Weights of a small mixture-of-experts language model, trained from scratch on English Wikipedia: vocabulary 9280, a variant of SOAP for the experts.
Below are experts of layer 7 (counted from 0) of a mixture-of-experts language model. Rows are named gate (a neuron's input weights, with its number), up (a neuron's input weights, with its number) and show model dimensions 0-95. Each number is 128 + 32 x the weight over its row's rms, rounded and kept within 0 to 255.
Before each expert's rows: "mostly gets" lists some tokens that are sent to it at least half of the time; "gets" lists some tokens that make up at least twice as much of what it gets as of all text. This comes from a sample of Wikipedia text that the model never trained on. Tokens count by the router's weight.

# expert 24
mostly gets: " cm", " lb", "% of the", " far", "%", " miles"
gets: "%", ".", " | ", " was ", "0", " at"
gate0 [125 114 179 149 150 135 156  98 133 153  88 116  92 102  69 162 117 177 107 120 146 104 143 110 114 117 131  94 106  95 220  92 169 150  95 128 145  93  78 167 198  46 129 154 102  92 138 129 139 111 162 104 122 105 124 141 116 131 154 124 129 116  90 132 167 139  99 140 189 197 122 127 123 139 114 119 144 102 194 110 186  81 109 161 127 103 133 123 157 123  90 101 117  89 101 216]
up0 [147 131  84 107 145  70 128 126 158  79 145  76 150  34 112 113 113 111 152  71 150  78 119 122 138 181 188 148 159 169  77  73 162 114 124 135 108 105 143  93 101  77  80 140 138 104 129 106 125 104 159 113 119  71 167 134 102 173 121 140 138 133 210  92 124  98 143 137 167  96  75  81 126 142 110 124 126 173  99 117 128 174 140 113 156 122  89 137  97 125 159 123 117 163  62 133]

# expert 16
mostly gets: " Don", " Ar", "Ar", " Mus", " Mas", "tr"
gets: "at", "r", "ag", "ac", "as", "ad"
gate1 [131  75 145  79  68  97 125 118 117  71 108 108 166 116  77 192 143 178 125 114 137  80 143 118  97  59 131 128 154 137 136  80  95  75  97 158 123  67 204 158 113 137 104 117 197  98 111 108  80 113 138 138 126 157 126 157  80 120 136 104 104 168 167 121 112 113  82 159  96 164 109 100 160 189 149 165 125 103 136 132 153 131 177  78 166 141 151  98  97 149 145 138 136 134 167 135]
up1 [101 145 141 106 113  95 176 177 117 152 143 133 149 185 154 133 147 125 102 124 106 157 141 196 165 113 126 113 102 138 172 175 152 175 137  71  94 125 123  97 100 140 151 131  48 107  79 122 122 122  81 128 162 176 167 177 100 175 123 153 187 132 141 153 156 167 169  93 138 112 185  90 128 116 132  81  93 130 108 119  89  83  93 169 103 145 131  80 194  88  75 148 156 140 150 129]

# expert 115
mostly gets: "|---|---|---|---|", "|---|---|---|---|---|---|", "|---|---|---|---|---|", " | DF", "|---|---|---|", " | MF"
gets: " |", "0", "1", "| ", "|---|---|---|---|", " career"
gate0 [173 110 165 108 121 174 159  98 102 142 142 113 182 135 136 156  81 147 151  85 145 134 142  99 143 155 139 118  79 165 124 117 120 137 140 108 156  82 130 134 135  29 162  48 149 101 132 139 177  97  84 157 124  84  25 155 114 143 119 122  49 150 164  95 113 177 114  53  88 110 107 137 147 105 100 135 115 152 136 106 101 122 141 100 108  96 146 148 109  72 129 119 111 141 146 138]
up0 [162 159 172 231  82 165 114 184  89 173 158 133 148  85 179 128 146 113 158  87 145 175 174 105 140 142 120 136 145 139 110  68 105 122 207 118 138  97 146 111 143  75 156 119 125  93 173 137 136 169 100  96 128 157  77  95 143  66 103 108  82 151 174 151 127 144 176 119 160 126 148 158 153 115 152 143 144  88 163 122 143 136 148  77 116 153 125 145 129 107 135 114 155 173 177 129]

# expert 20
mostly gets: "°E", "\")", "'s death", " BC", " World War II", "105"
gets: "\n\n", "\"", "8", "4", "7", "5"
gate0 [124 134  28  87 132 147  86  95  87  93 121  80 147 145 154 128 171  69  59 139 139 129 145  94  90  99  80 148 121 103 139 142 126  95 139 139 148 127 120  80  91 163 132 144  87 129 135 132 151 140 158 159  65 115 110 162 207 186 123 156 137 153 148 123 101 114  74 154 173  98 124 126 155  75 117 109 159 104 169 141 122 132 124 197 147 147 162 102 148 137 137  94 164 195 149 110]
up0 [119 110  40  75 140 163 103 128 105 169 103 134 122 152 133 164 181  90  68 132 170 130 174 134  98 123  90 117 104 141 150  94 148 162 157 129  74 143 128 126  99 127 109 129 157 116 139 164 149 129 136 161  82 128  93 192 186 143 151 190 118  90 144 107  77  91  79 134 155 110 132 159 188 125 104  88 148 138 168 116 157 103 131 180 104 183 163  69 120 102 105  85 153 160 119  83]

# expert 44
mostly gets: " ass", " rel", " prov", " equ", " em", " conf"
gets: "al", "el", "ol", " w", "re", " ass"
gate0 [110 164 132  83 143 141 129 183 150 135 101 119 126  97 122 112 122 131 128 120 201 196 126 139 138 147 122 151 100 153  53  94 151 132 147 147 122  56 161 162 144  81  95 124 126 131  53 131 109 133 104 150  80 114 176  89 120 106 179 121 153 120 113 109 146 114 157 144 113 130  53  74 154  74 131 133 140  83 163 155 137  88 100 121 133 162  76  79  43 126 111 103 107  71 126 113]
up0 [116  99  84 124 131 158 130 140 105  82  85 116 132 138 140 164 127 125  82 111 167 154 135 136  99 134 127 149 181 194  93  66 159 199 109 127 102 161 108 159 132 104 101 159  90 184 125 158  88 157 108 161 155  85 183 168 124 124 164 121  82 189 100 183 114 106 112 155 101 180 118 201 116 141 158 103 178  85 179 139 144 113 153 153 113 127 159 104 152 158 106  76 135  99 170 113]

# expert 5
mostly gets: "00", "400", "300", "500", "700", "600"
gets: "000", "8", "7", "9", "6", "5"
gate0 [129 174 133 176 117 126 170 100 149  66 150 196 170 139 125 142  90 152 132 152 110 184 142 144  99 120  99 105 157 123 148 164 148  90 162 125 161 142 104 148 201 201 181 114 105 135 130 191  83 130  86 111 180 104 121 147  52 188 186 145 135 153 184 117 157 155 165  91 150 100 157 131 111 181 118 169 125 103 100 127 147 126 144 113  96 102 155 133 101 155 148 132 163 122 148 115]
up0 [152 127 148 120 156 122 144 117 131 106  71 120 112 127 112 135 140 137 134 103 152 156 144 196 100 115 124  91 101 121  90 146 137 117 108 140 139 121 143 159 127 206 178 140 121 131 137 106  89 163 180 105 115 118 142  86  52 150 140 191 100 107 110 142 141 129 179 120   0  83  52 110 130 125 168  99 136  98 145 113 182 130 121 109  97 167 107 100  71 154 146 111 133 141 129 134]

# expert 33
mostly gets: " police", "AF", " Mas", " Ant", " Ott", " Sy"
gets: "t", "S", " S", " A", " Z", "ab"
gate0 [125 142 105  75 127 103 154 144  43 124 122 123 147 242 120 160 121 121  86  78 191  81 149 140 118 118 125 122  69 125 169  53 137 173 134 115 132 115 173 119  83 124 105 145 146  97 103 138 129  76 149 119  71 136 115 160 134 117 203 151 138 101 110 128 133 140 102 110 132  97 102 170  96 101 150 142 206 109  89 130 132 162 119 113 146  78 109 129 139 118  96  96 134 157 172 124]
up0 [150  77 127 148 122 142  91 123 130 100  90  67  50  59 176 158 185 158 164 105  69 138  86  91 137 113 159 168 162 101 127 141 134  60 137 109 139 167 134 166 124 104 120  91 155 196 158 118 132 126  94 126 156  72  87 100 129 113 102  84 134 180 137 135 122  84 122 124 140 122 128  95 165 177  99 149  75 160 191 149 111 152  85 133 133 101 121 146 119 144  77 159 130  92 126 116]

# expert 122
mostly gets: " Sam", " Kh", " Q", " Az", "FC", " JPN"
gets: "ak", " K", "ad", " Al", "uk", "as"
gate0 [184  95  63  92 163 183 157 131  86  99  57 116 124 149 169  95 140 136 146 147 136 185 138 115  80  87 103 128 185 110 154  99  99 110 167 146 192 137 138 151 161 118 188 108 170 131 138 148 137  77  46 163  92 141 128  98 119 120  95 131 101 155  90 124  93 131 191 116 129 108 117 116 154 145 149 177 123  79  90 198 115 112 123  88 131 109 116 123 145 133  91 154 149  86 137 125]
up0 [168  96  91 126 135 120 134 104  91 143 105  97 121 103 128  70 195 118 135 129 141 148 197 168 105 127 104 126 169 135 144  49 143  37 144 149 183 144  97 167 159 124 147  79 149 166 146 138 189 137  78 147 115 172 135  81 154 121 115 166 112 154 163  95  98 143 158 100 128  89 164 131 119 179 171 131 108 107 101 179 146 141 122 121 100 119 141  56 157 104 155 147  89  89 100 151]

# expert 110
mostly gets: " Football League", " ESPN", " Goals", " JP", "s===", "; –"
gets: " | ", "0", "\n", "; ", " |", "3"
gate0 [ 70 135 182 146 111 103 100 111  99 118 143 147 133 136 179 147  54 105 129 140 161 150 160 106 144  92 109 123 117 137 129 145 186  82  80 111  87  85 111  72 170 128 177 117 200 197  96 151 143 176 123 112 124 169 100 151 167 123 125 151 116 137  83  87 170 160  93 125 166 135  59 131 103  86 135  87 121 114  86 122 145 170 116 172 130  95 108 161 130 137 117 189 158 107 131 178]
up0 [ 88 113 171 126 121 102 104 138  73 157 205 167 106 128 155 149  74  93 114 201 116 134 150 102 146 100 115 104 127 129 143 147 154  73  80 127  97  72  88  63 131  85 124 117 199 160 114 168 119 152 136 107 134 164 117 132 177 128 123 155  79 153 104  81 162 135  74 135 157 145  42 138  92 109 145  93 119  92  65 144 139 159 133 161 128 101  84 137 128 119 107 137  94 119 136 161]

# expert 27
mostly gets: "; –", " | — | —", " | – |", " —; —;", " | - | -", " | ?"
gets: " | ", " |", ":", "; ", "0", "."
gate0 [ 98 150 118 153 143 165  98 107  86 172 135 106 160 100 126 113 157 108 103 107 145 132 124 220 126 107 159 131 144 155 150  41 144 147 109 142  86 128 204 123 153 123 130 134  80 162 144 161  72 152 106 155 126  93 168  94 154 108 143 140 127 127 153 143 119 150 125 171  66  69 125 133 129 123  88  87 116  69 189 158 113 168 153 123 170 151 134 144 118 164 193 193 112  72 120 115]
up0 [128 111 121 117 118 133 168 139 133 143  98 219 150 162 202 144 103 126 113 169  48 124 109  81 123 142 132 166 137 150 100 144  50 140 147  98 158 112  73 106  68 141 112 117 117 130 152  85 161 106 132 129 112 159 167 130  99 118 167 145 163  96 119 147  90  99  92 128 114 124 102 112 191 163 135  97  68 135 144  95 228 143 141 127 117 168 131 108 124  77 152  76 133 164 138 117]